Experts of a small language model: width 96, 256 experts in each of 11 layers.
Below are experts of layer 4 (counted from 0) of a mixture-of-experts language model. Rows are named router (the router's row for the expert), gate (a neuron's input weights, with its number), up (a neuron's input weights, with its number) and show model dimensions 0-95. Each number is 500 + 40 x the weight over its row's rms, rounded and kept within 0 to 999. Numbers have three digits each.
After each expert's rows: a language model's description of what the expert responds to. This comes from a sample of Wikipedia text that the model never trained on.

# expert 10
router:510468510479470513564459479498415526487539500463529541509441521527512486513568429453503471535469532516591587480447472561445462505463495520543513489551533485517505444514492481504454435491544551455482530508500488523502494461410545509517566503580428563523447473463491493492478453466516464394
gate0:465446522525500474546476493479449521521518484481520574468493509462542455421489445535532446519422440461488504490482456544493441424423503562538518526474504528483429478506499538471447474448559469519484500448519423547470493507429536542505504520506471536539398434488479455502520473467500397478
up0:464570542545501539535465493465467481519525493468599537499507544449487475503471451493490509502509478535545563569400532525506457358473483510510555545449476447490498472518486493483515527446595508486423520483583495525514445516482512540521528510565556486505471525464459439506532450475522500516
gate1:483525489385497520425555518532528495487593566491522588463560461517514516526510492548463475536437471492512417433499483511572503540494441470487528466537523508448480525524528520517494485506559499588523550489490479473553463451493531514527453495482534515469525503488514475455452557616475513452
up1:453439495503464495446527512526455497498504481514514509532534471520615528440491535530504457563516450536486471426421472488523497514565517434500437419521476470513544530512538469454478507502463490570409468530411566519489475510524563529436495493488477472549517444462538523546550525502509578507
It responds to: Commas, periods, colons and table pipes, mostly in election result tables and county-level vote percentage lists, also prose sentence ends.

# expert 3
router:502448512490587542457512480487527559516488484507422496476471429483455460507562550481474474441491466441555464549567518589484468465421520440560541445548487474508455570505499432526543552482452486474493492476498540522525470480547483513511492525486450527514593507479505524436504573489513457436
gate0:480435437575493480470562472509543578507526450517459535528467505476397525441583488502475470528488495576524456567563496537533535464499468561478540516519535456432494563436526467520557524477516460510482461537479519492492515497469518523564458533494508482462577490492528480528546413507509430527
up0:545632521493467522549458532518523461468482559490529400541501487549511478466433476555478484490507443479434504471415525503458506535519484480475490559511473483476516454462479546543486457506486485492512528450581402458547471518546460513437542460504496570506468499459479459504499556510485574467
gate1:507414539528533445530526522381509523512517491480497547412508495563471574528545464501558597443493522485545445495523452579439483528487521499495518533511479549537479572508559508504492432482500492525451560465505497536514539507459459503472433503554459528478491450464506518482453517481525437439
up1:479484482595520434456541554401497488427513517428544498486435487580512489505453510508512514481501466490533431469549487582503491512529484472488507515459447554566464532570534506521512417452476553535468468468441549555521492535475489542499502488487431505533533512498480501459452511492488454402
It responds to: Sentence adverbs and adverb-forming suffixes after verbs like was or is, such as also, not, only, never, -ally, -ently.

# expert 41
router:548460473495459590514507508464470450546429460503548535529469472468507499493492514520456424516533541477432450470490455490541550524463478560462503480493469513514498520513507456481511550422542364492489477461549509478425542502404545541530522500470448473519503530544587450524480496457493505560
gate0:501480468483520530487427427458468507468481487481532563455564502499527467487522453484515414495447509488506463387537498548469497478427464449468386467498422400491496499504510522471548521481488470458508564498507504501517578472501511501531460479413469499435453480514565467492477488448452494503
up0:466497499517533489447493527511494455514546467491444513509461459478508532498529556518505573519474462566475535487472585525455452456483499511453565458479479528468555411493499523486464490520435567528499471491553540469493454509496529548455521580628551510511539467448477539455546527444571451442
gate1:503472428449508464451500420505500505464503469459499537480443457448507470467480495578519582542511513469479478481503582501519476425548439557402480467457573471509450453491493484610521511466488499546468510429478451475533517525490570513456535514516574489491511502511499476532470584530528474494
up1:499440456547523542511474532490486478494450453504529502514456427490455512502470512578499620492577499503465442487546517495539512457566500528400450519475546503546514483490460460534538510421471491469479480514433502485483485497516539565492506549501539448485496492531535528518425609505591472524
It responds to: Suffix pieces that finish a split word, such as -ates, -ade, -ed, -ing, in candidates, decades, accolade.

# expert 47
router:465479543527522534476511443503434463496435496496472497548469490543491522474520504509561543537511506532504551543550496459531485465447531500506467482540510551511578571554554423484472611500477513460523600494429581458502547489512436541438471503480532560455453502494494557469471509524457521432
gate0:487468519466561480536531495482566479562496518476483535512484542506551439492491548516515494466474514418502511476511550492521475421469513533511388471510490534497512526583429527447498569534494476446476458418412482450525536503458433415497503504531529498493460548463478508536501528459486421579
up0:585483506561530455483446501474482565482457509471486556533468448519485505509571522425562549473441554437522474449533489549540421519566513490521468523500471552519554518503570449472498495519536563505474508463440535487476567535416472535559437515500458528529469536556482552532527521458510515469
gate1:460481489519529491491509504497454505414452461556489526533515502577522522484516595518541516444471536458488579531554524526545526501420559479467564521522491579557579465515517472488477501444462557512545489435457528435497479495552494507438430464468473506510467554566565500461438493499475524485
up1:575404473528555403447544576481492549487552487511497463483512506570507524443493573544488539504505527500544461535499506457429487577520480559523490496481557508556468550505464455522504500495441501524559549515475505498419452455564537465528553510488548455512450431511462523502516546486497456470
It responds to: Pipes, spaces and numbers inside wiki tables and year lists, plus quantity or place words such as several, many, outside.

# expert 54
router:509548560484523535511509505493482514508488549524435461507509437454502534534528570417550499603438450498479584539560537538414543528458515436531506485512475529503506523494553495505501501501434507489460523432501519605435499463510508524487552516524514562425483519502474518474492465443556566526
gate0:587532499498454470510490523576560531492565458494463454505579466564582573499465474545520518520487509527479489500525503458501493436491504473448469545520535487453529508458470492499454539547474516519453520362551546500516478524523546446481439462488428554533476500519572488557492509504531437485
up0:517516495502511470496501500548538479522513465618427511534519525495535492490505468516550491543418460500469514470541499507489525477438561443489471541540530518500455506503485459426498610460435535509480557473525556537487429525573439470460449556537507562501447501455553553447474479552558476495
gate1:484490508447499535534542462490557539474490495505542512423526550503542504429529505581480512467530511508467471500452527453568486481585518526484546524485497462491556562629495505545521501416515403527490446474512435451501511470520578561517456501526442488534487452534571469533520468512521490503
up1:447447565506470567497446496502479481450498523516495514554480506427466488525452510500469468500488467462556516508493523529564516514421505503593402438540502493555518481503419546496457549541472535504509452550489485561506410490418455478540540495482532547446492472491461519481472592523440525477
It responds to: Stems and names taking endings next, such as Jer-us-alem, oper-ated, Sec-retary, develop, David, plus digits like 5 in years.

# expert 57
router:477490453575494463442480495516458467507546527516491497583460421551548512523490464491483527555471454503502564543500530565591502529432501419513551543525477587497471536489429500482503543490455562500534428480522572577472544472478445514530464509531513552508474534487484521484535531579469514521
gate1:411528479463471486481480437550440587466503525568556491491460499467408504450469479447514455472558475492491464439465502454531405534524511563472490462542484462536552534465565475532442481480554433541566538515478501453457460471565480530470513502503475531508479495508503461545482492518544552447
up1:484519463455500425469477467455521476480564466537536475488431548407530500500474517502491471485524428526485519509430542525564478512399501470489472553508424446455557487523516439472537496454454500571432473490555539503472479486563431554516504479548517455432488524512527431474485435491536486524
gate2:497515430427513489448464560460516486491533511512513492507491474530546504468502487562502482510477505503454494552497509548571474516473475486459460500473446559486518495531547513447452492410432512544482462496568524426548485565484529455496536414537504414506553532480431448604524506522566498431
up2:534516451456531522439470524461513512528566511523477460591486478520552506467506496501501505484516509458492531507479546609618465581452470466505503500484476564508535494469440445489472451518479546482432449546566543499497561439547536505518540497549559521549524487452467444512497516543521557558
It responds to: Single letters like y as math subscripts or variables, stray spaces, and pieces of non-Latin scripts within bytes.

# expert 22
router:563505403550529488444475487510487534559493444495453468497511577540485514418433385541481413521512495481507462512471472537519569486438525494467569511569476499546441538485454494497479565483502549509478505521523475495541448516506488486594506475465448538474481574537489516537546480530519503514
gate0:519483510567530435526565510485518508527455475516514549527511447528494554500535492550505429476477477525472536538468483524435538507439509434526494488486542525507486520518535502486520552490513565448549504516558541535483421461629499444540442499566526501504444563489471584509416519570553492495
up0:468534508506443499587540460435460511567381459525531481541484461502543557520522481551512559495477474486511484486467489491500479448439536476506450444460486490527493491526454527459493486535535504493488530521549493532537481438485437424485470584438521557535476576491503528498409525551491570559
gate1:536468475587451488509485459562483515504588484527480475444520591562594488449584453509518425474451501404514495561478513514412482476521508472492468516554503493505508493478499521475490462536530507450416458495486504538488472522581526533513465458469517533451449524530506517450479530534546521450
up1:412524545482518554538521534476581412492499562516501533528505517425501421441521495437461475511497551527499467473506496514540488503528493571535561484573437463498459491480560485569488509430510469462492498508544504427515521468483472444505587586515509477484555502583492504546544486488495528536
It responds to: The word and, plus verb and plural endings like es, ly, making, having, in explanatory prose, e.g. chang-es, then.

# expert 52
router:503511523445487619579562449571481472452506539454469571484527530519537505515531522460490581495550564507478528453474497560429515444558462542473425445516542509487525487512480482517473492513577447443430514444485478522514552535492515537490519492493449588500472541550472482475507513506504518541
gate4:513506507523496521526588478476514535458495486457542442502509521602483536477562517516485507514541506434576533525453453531467498455466579537481449533471476521490464541515570518511470464573519511457447497425452473490516457533412510540407502449476454556527466506423450516457498522459549517528
up4:490522522449497551491521498544485512476488527547372421522495463509490484486451442549553522482513494491512409484557510465519468544439516508529501496498535470540560438545466461508437432406509478527499438438463560501478533497492485532521542492532485476522430436603489536522461526530483451519
gate5:482487504517524496489525501566493453447531532502504538452470481412498519494425513468488477500568514519507488471385524502427462484491441532456523514528506484547496490436546455523478430445483446478467532597542517555461548465502438491514519551525527467514515595550473469501536527411495535431
up5:491537509513492481531509470588466467459534545505503501384531509558554500506498517496502549439544474461546467452487542502463506453491489574499493532534502411531504499525548502594476463479484491486489471536463513581477502469580511518429474540458505483492449552487511471484551455400486405544
It responds to: Sentence and paragraph starts in sports and career biographies: He, She, During, After, continued, and periods ending paragraphs.

# expert 51
router:457446497528533529450465443547527452500548555450454461562454506472545552517488520410528528571503459518530527510531521571512564499482571468491519551552497471506513520579512484476512530521495527491461537500478511551446536498496463552536581493499533574465484465445470545428484596553483545530
gate4:551471553504467446470582524472457533509519486593512430511430523512454436464497503447567492449540467457508504538501464501427489500468634545533524488528473531550471508518519536448488478576491498512467569543538545518508508549437507487508535479545520486445473575509450506518469458505542541506
up4:482503512566438466535511472502481499457458451478547438486492470460483453394488506511481486451510514455539518462500425468524417523558537504535536482434464492571493478440411533457553467576510482494525590449444458507428508470458497518452481520461471465490535530529491552524473468479464559480
gate5:423477448526526493491541493480543518516463521438468503524469472427454560503444457503462538486570442567484442425506516498497504550528487531465504486531509483565525423505577529509505528514518515461468558546541486566540530513531405524494464521454491540525503558569448474476419444526472539556
up5:520585528492426491544473416494468554443481566449443510581563583513431489488459492481503446531512472471443550524521498484531581500548495518524491524530489499478511509526514429550531482566489449533533486475481489467485415495574476535538477476464466555521467565538501501490458505467498469580
It responds to: First capital letter or syllable of proper nouns after of, the or parentheses, often Spanish or Portuguese, like Sant-, Portug-, Fútbol.

# expert 27
router:480484473502573472498490422448542490472510541445538555545459431530452523501514556410487468537594482477463504424540555502486413433495522477510521469496601540568472444494496467498527519454501478491453461522505438468467508518482460488538536507572510435492463570531507515475481533510451490477
gate0:435528467567477444558416445499488557504542518421498528531493545504538484469510555447515465539563459507502510464533490464529462445488513489531476452476537500534487518527501581463534533468483521514517478501560464595497534587521437542583473449525445487539528504557554458545536524516501516568
up0:429564511511512524530429422512508565513495556476533562566515566551545463488525509456521454535509447532520508437486482455520495448572542448542510500424543508549490474570528510455497490490471527486493512528510472510495553560556448519571490508510448520527548534539566520576550546512516576496
gate1:450475516537528489476443495460548519488535512471510577488558501480508538524543472491561559520521559551427519481504525543543500596389476464517449513524469444440537499465406460442448457455552574516453539513538502470523460503486545502496545486507570529412522535505536543510499520491490486510
up1:471480439461530504484487454480482488475462539456420458500532544436539472483513492512541443526544417506540569519516441491523569500510512508426467479502496459494485497527492548439468499516519537557501484503578526491459446572453500449487485534545462434494521490485607527620564481505515535450
It responds to: Final pieces completing common words split after a short start, such as par-ish, mar-sh, suc-ceeded, behav-ior, fam-ous.

# expert 28
router:475552500521531556488519562465510480504552517462533467529474509452492502539549486495460480454468500552471530567488503570452478560435473475517597538518489539520491429471517447461499498489485516427515511532513513553436552504576507601524473527486520539405506475580520460444491402493502486530
gate1:385557560606490461452534548476471486516544472555471510541491520502453536549448470501499455465491524556460472487535489575507489511488487523469520476533564587503511505450463490507465471528438542425484492522460470538490523515551526568431439476546519523475514547471460416453487458497524507536
up1:513476546545576447468584543547491517470485468471455551489471473438420478439475386529529545545492453484509470456502517534460461523490442502449497542520448436494508492443474453485491528509493536538452579530514513583538526483524443532474465460442559542502529488471434481496521440506520468520
gate2:555553467496473554469518545535590521531512427458440441499547492495542483496445538512500471458450440555508511496506527528465482474510417489508516492505474504543416439427483539451501497531466499504523551545616522502544486493512509477532486459452431469520500529481422503540500418478487563438
up2:538503510512495493499449508553549518498503462518398496472556540504530429477455540522520510463474431536548476592456546539501498460500490444506543464519506540518441518397506525442450502500419453535526504554570474522468541534535548529536518528387473526492504502524460459550510445483499543460
It responds to: Inner word pieces right after a capital or short prefix, in names, taxa and codes, e.g. Euc-alyptus, Cec-ilia, Mob-is.

# expert 1
router:521548536554501511475533489462542477539469535482527457509500491501432467587501525445500508435506462464527540476572506524467519475453515437558490546537474513557443425513498437484481522496526513470488473582556517532464496498565411560547572500584532529488419518478476580523449546525500508519
gate0:486499496518501474475506464545491516472487512493536508461551467573494496542470426501580552416532491459496534522511461453501521515460513507534467606474452360369476488480468481436518477543500483511438465533495476559438528508489494482487526447477524485458482577518476516524454548503494530462
up0:535531458563523516527465558568564554444462475486487426457489452537553531517493461568555532428516476476463482470515450479454473470514485513514494538454459408429446459425502497431548456589527448524486467526436484525469543512468493512489522552460506447453507465518485478526481496461442525485
gate1:485535467466479489544476498500574504549556459451579523499497482445569494441480483493446447604517522542465459516439547493497484497481517551532440526454589474452427508530485499395527522460531493528528557472512456433460483533527465489457487514502513427541483507515533439466518533494552493437
up1:489502435459507497427478524537542542559564470431541482465490477507540477402481542525538520492516572606488523509504539521452537531444419527487556531556486507494468432496520445513504551458529522453515471530481516499515549524472546443423474519484492488578532516519395505528508503557515528497
It responds to: Word-final pieces such as plural s, -ages, -ations after a stem, plus closing brackets, e.g. ar-ts, hundred-s, episodes, ).

# expert 11
router:508548478433449498516455569525478485475523471499554483524470461491570456432559498539507486487551517451484510479520504550458514533511408485496493512491533524458477473538446498510467528494462494528553501516511416515554555495561465460384462493503480459462497459482539527627524450551477565440
gate1:491498423478544571527490481558465510600519507507552518449484453486512550549518497511486493445486462481557450555441506568528495454416508488474481485438416496522499558421512445454441518521496500520510612522496529469478548516536540530562465551456525499491553481506533529495515435458533482472
up1:505479557575442459447440428471507508435469505455497519556492562543477457516487536450530486509495565584506524480526509407498498481560477468488510568528618497463543489531456555515528501466490503496457419483483498541550499525474438477499557446493511470548406504472465500520487556526513514516
gate2:500491491582523466495510501500563512441457497493540473467509448537469478477432482516450528423490501517461459473463453522534458402518581553463509494497543500604471485428517564438514496508500456447453554529449483447542528489551493489486584539443492496487473519562578479570508488497494470486
up2:553518459460466565509435506515513554515511489502557504504462549410456518503522489448441522555455545514569508562515518530453498503543479429487445497506515436454553494534548452557542503543572458477515368464504503479435464521504534544530545448488469495482415478503489488440509490519515462490
It responds to: Short word pieces right after a capital letter starting a name or word, such as B-y, Alph-a, M-y, plus the pronouns he and it.

# expert 56
router:530555526524505581551530506382466460540452514513570472552506503445438456519449526474450424464482551545468485532534514521464498549484473548495530494437490562543461508468524461508542489473422439467473508486544459550446517555498467539528540531532463468472554540512534466469514499490476431566
gate0:462576456465472503466434514467505530539445515525442460506512513450569454466466513420483463471471460548583555554390525506431541486497487531502501459460514491522480585577508560495527451511462522459482494477543513561524501499524524449462511504565536517446567545482544472449491492453486521482
up0:511526584487479558547545505431569487461579421512507553458517555445525487555529538462530536446551495464532546433520458459505524489476574520516514542484510481514506516502559461514565532523504489488539546486493526539504530494496542505411471497446599521472526491581464485398534501480502473500
gate1:471529492529461537543499471440488495516519494548508485494517541449456506517449539542566531481452526533443573492488487458496479458520527555497448470559487510465538484553541468587496522508443480438469458439576558472518465469607527472493602509488523435480423560460489504486435476530467471477
up1:542562503433528501432482518554516551454498498449470471583487468475569494461579498469433492526506488517586411443528511546445534480489496478521588558431481509529454497491491473454469482543542474515536520502481496529480490558510484491543412476499465495461548471521482522436563522450466534438
It responds to: Ending pieces that finish abstract nouns and verbs in prose, such as con-ference, involv-ement, fact-ions, stud-ies.

# expert 37
router:476457542475502505536528485520446521522505529494467469485457452553506503463571445504551467551463488489549482466518513519475498469444514441510502572532506532545546501543463520443523508535517548478454582515522516534485567488467512567485504514481459601427472487451425618482499491430463570433
gate0:509429522491571502505508567560491522444511491528465531487501517471559439502560554514539442476415533516470527478469514481499465450544494523484355429509486496533512560540539440477436481542431515488478546482573493494471534527523481476462498465457519512536549459433449524523516446498547542475
up0:490549539477552502520504426498480532540482555458476472474480563522498511529545461542541601530496524493512540584466563511471617461489490514485458512523582527506446485487481520472559533506574521532521553469556440573584461466472528512552441485526491482460476515486491503496493568446460493537
gate1:545515455551516460542448533512532492400511441480544510491458473477419430564455544502479531422470569528422495505533494490477442537503539535506478445453521492513476514452463486532515434470461408515558489532510518550538475539455545457471544514527507454505540490477566468504554447513515455441
up1:499490450468545429443503557529568501485519502473433488455526484470541517517472489539514453502482414490466469558551487497437486507493532487543495490560479520505538482628498472509482497516462505508586499469520521528463489497451450474525507512550451524517472412483492509471486462477629467393
It responds to: Colons after year ranges in footballer career lists (2016–2017: Espoo), plus pieces of names, months and dates in lists.

# expert 62
router:473490561530552524497510501517505458481516558516464508485537427473542442539574528435484527529504436475570524444507477537391483511493522410541468473537431460446479448456544456483534540521444522458472553524480508574545497527493455546498513551537538490454481437524483486538478528472410522514
gate1:460528490498463509430481445470445556474453511490533467452511487516433491425497458496486502398563507509521478500541492489552455528511516483452535508514486558555506456485477502477464422460489489524639467512499496534488518452507441445503506451454438485527449522534495513543611565475522557502
up1:533511457498552471473507525430538500539475540457490443478490474535517546432485485475470492446468536507543509513519493512512479508569473510483545562504495515576515493454453539592452463524496522450542508552509481536524492449439427487512539435492524529506458551538454519574582565534420503610
gate2:424513478470507527475451417528570510501591462530455555443463536483493481470529501618532509545550508514525478523502467444488459513486520464426531498433491495476524461538465443570468549448516514457500504497444493547578435522530520469478495546483537427478552505484528508462513451547550454504
up2:546581500544514460520560460457437564470458500506525455518505531523510477556544509516533425431518486514460495534492427523556541432507567584493399495528543517464501515501474494476499504497486478557545479498573495478435466556439568530522533461480442493518533545467497490571468483524566543512
It responds to: Later pieces that complete proper names of people, places and organizations, like Br-unswick, Ber-lin, Frank-lin, plus Company, Railway, Station.

# expert 43
router:527514523524518508486510515402586479594440514454507550515558501433481557546457488442474526432515519528479487544522513508496496532459542502510541486472492529525474472520563485532559536482439405476480528494501476538439502536436461513560513507482457483512477524481505390411482427500519440506
gate0:416554486473493502468506496434490540528478506510533499509585495404466527518476440429487513591409495547506503547485498478565489515513444480529489496543443502513466544494460544557532490582508511516503478503500497504479469462555487394532571459390576528505512473505495449488517459500520508495
up0:568448481536428556529523460544421513458497521515550507492457487555549491446509540540493509434531518444555464446476477504487465456490528535492422473513486437463589508472546554533452456499537452510493490492485523517521559547519507529413405493507420515493481500487580548536524553498504482540
gate1:493443540453531524478465561525465491515463414480414458507527540454513495501497446517504523528465458539460522487569513459510454427470521457439473484526481530491464486580436445490613535516466505543445491510568508483561509392535481464532469453476493473494484473434494448483474509495523445463
up1:523534536548483532448436534530451496506475421410450463498526482493480564530526490507519485442464474532475537596507482476500564428489504402442435499443522551499490508487500498487582532522550454532496579465515499541468559462445449472519486508452466545498509412488483464462460525465513471515
It responds to: Derivational endings -ist, -ies, -ation, -ance, -ement after a stem, e.g. enl-ist-ed, enab-les, perturb-ation, con-ference.

# expert 32
router:518491530490478454423530571464490484575492507568462478496475449533536453516494568525477491515504449498491492549438415449524563497481534502550507543547462460536511496441476464466432538453483558531565528563500565560478499529490478543480483445480540491462519511461423521465476548467491478391
gate0:523394568475548501468477577554488491482422519572466470489501454553491516455490484505512449556534488492518437499480447511447532536535510552591544552492484541499551511451562494429536508534489543551469502563517491550471476475510467463481473550470479619492519525477468522447548512520500464501
up0:467569429461448467471461498543434494452530502443508533572459476509570532525565555469492560432476428555486555519499472524474481479468567443513444496596492549470451533480461532543534517437471409438477480546469561458492499467490476480487501478485479495485464526435495508475514517546511528521
gate1:548457545488523485478440512465559491550492447468526493490501524490524467529529442499491477562491482484477523557460486426557431484490504507482472570471453475476470516520452533489465577438467528453428595534475504487463562476514507445552474467620534506493485538410519488520493524487530405473
up1:470587506492508528489483508485478569553546493476516561445502490429480481482579462533476527539462485511546442520484489475423524518459435362435481487530552474482458484472538514465533409496525460488453454505487467496428533455499488543422489490506462560448556481442496498480518530484457499501
It responds to: Opening pieces of Latinate words and taxon names, such as cor, tre, gr, sur, ce in Eoacanthocephala, corresponded, reconnaissance.

# expert 50
router:504490499543475513576518554445504515486521484449462481487459570528511428447512470436519489471490501499570515506506479507519485485513517497520482544478503523477472522538425436500463444487607510427482518464468373521495520544391551513515552463524471494500461434455509515560437481504423530526
gate0:463454559559473561503481566504415510427495443454491476511457532485467462501468518483523545561444370377512403465531509563519496541495462484471539437527499482499465528508496442502495491531471452514529520453481458521479492534466505509471500510509423520468472503497501535534479562462474457471
up0:510547488481519502494490405443562465579479501575538519526522475478435596478480501517472539468557484543430558573460574486525507499454469524487498504487450484524496497417512583447519561494485473586501475524584509560524447451497518507533481540517520470536506510550497461459509463537494546520
gate1:576532443474547546527528525407477558523460440500541516482441513445476530420512485512546492459570444524514465467494506494527486503473516505475474486469500484557459400483510504504461442470499500493519533506482503540545498559409472465545519501465488458488432501555566430538454458420515425473
up1:540481473460525510534554522460483521493481447544479511489464464484497527440472456496494514517610488489510448445482457523523463472446509560474489468482388510561463423463509467500472473460495463518560495495486479522505468494412511493514498496444436509477452526590586514508459453437512395453
It responds to: Column pipes and colons in sports and results tables, record lines and lists (Total:, NFL:, 4:00), plus capitals R, M, G.

# expert 14
router:423506550491550479484489542564452499552541554472445460517475441563486474491537477497484536547531458461553528481582485504481545517487506476570496571525546474503520457453482493455562544440485549499515579493420570527469533429505424480503507523427495576470470513516470537480445538489463524496
gate0:499592506471501470533523530543493521488518467504535486516464462485473426528532500452502544547535493490524578543560512525475450475490529547491451515388548504521429449486472501534545484414472542535557536512502513522522505517584445459469469546511519452466505595536542462561448466445455444490
up0:481450517466570564463489475465492515437532495457515539553475491501545551541538435467431557518494498443488501488456459476530433527457523446495407438533550506472526504527488443528518559475476534488535518505539504543524517433535513558540534515576463459540515460447422557444497543571538480472
gate1:509530532528471430482455477578478497531499512508479442438449413434507536520526487510495593532532529485529492425514510507462482524552572554592446466518554479531463455460440509486559561490498523548506506532472461502495472503483425463496542576434434497494511466541446514495461525465519487563
up1:564495548537507488527482504532486470564456566520486513535492511535508438600458475510482472520502454418455455435551551521482527498452509513471443525491516558461425531548516469541618571527505507481545499471480501545437464425577478536487527440552490486513485466454479466494535466481551490481
It responds to: Word pieces inside scientific names, place names and compounds, such as oph in Palaeophis, rock in rocket, Aust, Bo, Ty.

# expert 61
router:546559468503528559498490494422524462531458469501522566495515481496521529564513523431459529495482531497455432455499475460496492468499470597492482459465509520525487501556500511494562541465474406448531524580547501564485540529483488451482561549497455436541444548542549448454529502484497443593
gate0:520452497516561527503420488474493403508492480516451509472523492490468516520540534438522523560410506394458469509512476428429527518471560567441506467522459427413481526535495479545558514560493454478493531507507529521521484506431495503456504570492496448491480518496562460475543535525428482462
up0:478434485494463503480528479488560598523466523452482499481496524459563493465447490541511452466567515491544473516484507491550465485525441436519460528418527509544504524467538509449458444460518546556484471452446504479509488556543529504554480443455560577412530455459507498551487495523608547527
gate1:508517514384523558514528466555478541542507462456568540504468479491475550580459422436485542497438543521444557526580496501446433491459497455455466479540493435488486464568460489520543509494525516468522526496555504526531481491546511532420520502542534517436460500478468455440456493522523443466
up1:485581488468528500518506496509512444512520517565541500557532467439482463454507492503468542471498501553566498475500541527472408476513483489508447515578490485481520497446606515484479488464499537512588465551532468590490467511551420546549417432540534514465504507538547557563445459516481500503
It responds to: Inner stem pieces after a Latinate prefix, e.g. embro-id-ery, fund-ament-al, hol-id-ays, ad-ult, bel-ong, App-ro-ximately.

# expert 48
router:445499496524463422468489472616470505440476506493463404534512539564442533412454472523486529531567491545481462462502530409510531519529584456504531491558523448481464457468558496550495510508518470494461525544498443517551463462514488462528568504535525518518478482530486527461483508551476578474
gate4:449508530467516457544493464462542469472516472438548482551555472568470536489472454445553440478536532476431482484540511462526506509454487554546497549492524523554429506482562508505513507473519489524529547518535473526452429451574460475463538508528598547554570578541524501438419488504505542501
up4:481459489525498581493466497445478523498546557511425541497534505467502455475561455546548581492476525555544566525481456574502532507484473508429549443531540488466560500510501427572446551556442540519493507504503540512526573595507449511497540442552459525521515474455549495526467504500546460488
gate5:507530509578460473496475421541448534469473464491523488562618484553513548515451468455481493465503455515513508542486472483477553532425468484566607421545553475507493490440413536497442479486525511467517533538477478500470557489467542450565511535500523516440547523489542508535466439504507501480
up5:433517472446467536444443545475581492497501509557511477469486547489562512454567453496487477570504503556561580499483518569432487495576490471488497558500451516512489489497463500535549505478522488546454482468461505506419566499560490580465489516414499540431555432530497543542468508526472490505
It responds to: Geographic and place words and their pieces, such as town, mount, b-ord-ers, field, H-ort-on, often in historical or regional text.

# expert 13
router:432486491456595501432487547512436447463509478540520468487407509502387532538452520435457432466495530496504562535504501510515495508498459440516527469446532487588528446526527514443489470490457544448498511535506521544484523468549509453542448554544512528462527482459469488421504513500502537431
gate1:437523473502482451521486468451440464508459586466515549436537539471531516552522443496498486529597580501579434503439468500446527502484484518450473452441555492448485519576495516420515450478514508494467491479502499471446477530459424508537518559489498463468493512494500432560418481480482505457
up1:494432494473503504481551452490516520480505416485533493520541485528584484561445497543561548461513418519434511523495517439485465520532542495521474471508466531463479545480443452605498568553487453546490478488548464475589479534506545510404541460458467525534451442448532515509535486496515446533
gate2:515501503433545455514472460516442527555475492427566538524506475509481481485525471459516491539499471476455553515547471448509399571435537551504449488421521563535500477438576545512529489556544485446456577508429538542469522490486541494504543534437507510496538522541500473511485464484502400532
up2:467502523514544449519523474493535526544527442476564489528495434426481550496517421469515514542514463466482554468513521509506455565459506488526518494472525476571461477502537521524552556565527512440377553511423549574513543452519495431435556548502525485522532446487510500478502454493494420534
It responds to: Inner syllable pieces such as ic, ir, or, us inside rare words, names and species, e.g. l-ic-ensing, Col-or-ada, Mar-g-arella.

# expert 59
router:532519426509530503492512506493464533527488562504440446570445504525513518525500445502489535519532425473508574502553546520499518553439564446520564559552518537497478489449471491531490558432432566434515538485452584476453529463487423533560473495485520551469492518482428543482444522533477530491
gate0:510537486423508474488444508541540585585505476492492483532502492461515491497487504519471541477537486486421454463444544507512463571491450506474446475438484500496454467492523520483537531438431508478610456505512428525565520499520584499469406549463489447467552461531543478550484436493458496472
up0:523503456442504474569534551512525486601577492480427501537514481460555537491490479516507583502518483454451551505532550480509444490524483529455496502461510524512490510544461560442545525425407516467549433462533490507490550500467519510525395479537473465425558513476546487571459501529489495531
gate1:507553514499519529526553532548516528534500444531488457485513495471499546545494497455478504445594506473475501523505537452496464550499573481537532533546536558526388458564423482475506512451498481462541563488483525480519461415540418505507569482533526519468444534565505513449407554517542520474
up1:505513495525528496519486488563513522504528513529492444482518510462494482522502509516489539433528568463512522531506517427478543547544579501498476520563537507504354444533462524434545526465537524455564496518486543513537462458522440466546559461555566514391434532522477494468426519536465498483
It responds to: Year-start pieces such as 201, 198 before a final digit, and word endings in scientific or taxonomy text, such as activ-ity.

# expert 39
router:438400525558511426479427478581418514464520493542528523522465521528546539530466545543513514555514459475476539521528476393547546479463459499507505490515599587488468545500485474497441497497531523500487537510481504500516547462520524486522437551506507547532471443509517520487563561549527545456
gate0:460553520507488526514510440538489510493537400555552543530567541541469459433505476454535538537491548527525506514397512510474500480536565560387517500438548490498494490511476489511526563519474485475503525485474533526461542518478523441481485573503476561517521493474603486503563476467570493564
up0:573541438467521542508526530492503549489475546468465494455504532499465481455563501526528496515567539538554517500553515483490463423408561410510515539513432542596585444503565456519531467494494463508554560490488487455487450513540483505520517517496495479545461511503469469438480468444464462579
gate1:496446517533466503486476498444462486563519525559474497482445522524469506453520479462531533486497588456480532571510447529526456550556441529486494517529486550440492467557437476590534412613522494511547481527587485460527476455481574506489538450534523487517540491475526563536533502545508452489
up1:549444546555483527549513573516483477548516542511546536487465531587464449440476495506550544551502601435486504508513490522530502563543456501487521454503560582481500520561485449546501468571469519436509498543565487438508502473480526514461510513534506515552517453419508553507522532581474477451
It responds to: Second pieces of words right after a capital or consonant start, like t-ra-ined, T-ele-visa, F-ive, and initials of foreign names.

# expert 33
router:551561466552506525456454478494473516532494509557453434590464493470558523505505518494486521542438522475506532487532504600447473544480525488534565458515467539495512523508471447506571504478513467519429473522435530550437555450440500580507491467431473509542481566428460541484494524532419507481
gate0:510430489426482528486500481541487475480571510506518492463466499452439488467478424432525439488517532492473486512490551476548460472558560524436448538487523470460435515523463481485454509515505479522484409470488464455553429526593501506484443544457444479454416534526502449506595485463503505551
up0:450492454506470508512522450541455512508509500499491486473511522526559540442492425560564441433512467479494542540479519483526482502537540459517503554561533457541610557594516479468498494500518474492477536505481517525512445460573418459552557466456532458454444463494486499545488575548549520427
gate1:492480471477449446544507523440553516499499530470487554523486472457482464469445569506512563503478558461424480499498455544531413476567578451541470411513500544520483463468522521421477530517517565501509467539515496550590464439477510465497444507537459574520483499469450501462539448526522441461
up1:444513480515483492472493548463506523522505493437482500510540521479561463533577575534503522549514538474463564498490541467415522514494437454482533498476457471482518476540493533487553498495411518475338450489547462481473533528530552478476494533551509472442499521491522521552534536517532491616
It responds to: Pieces inside month names in sports season pages, especially Aug-ust, plus accented letters, digits and non-Latin byte pieces in tables.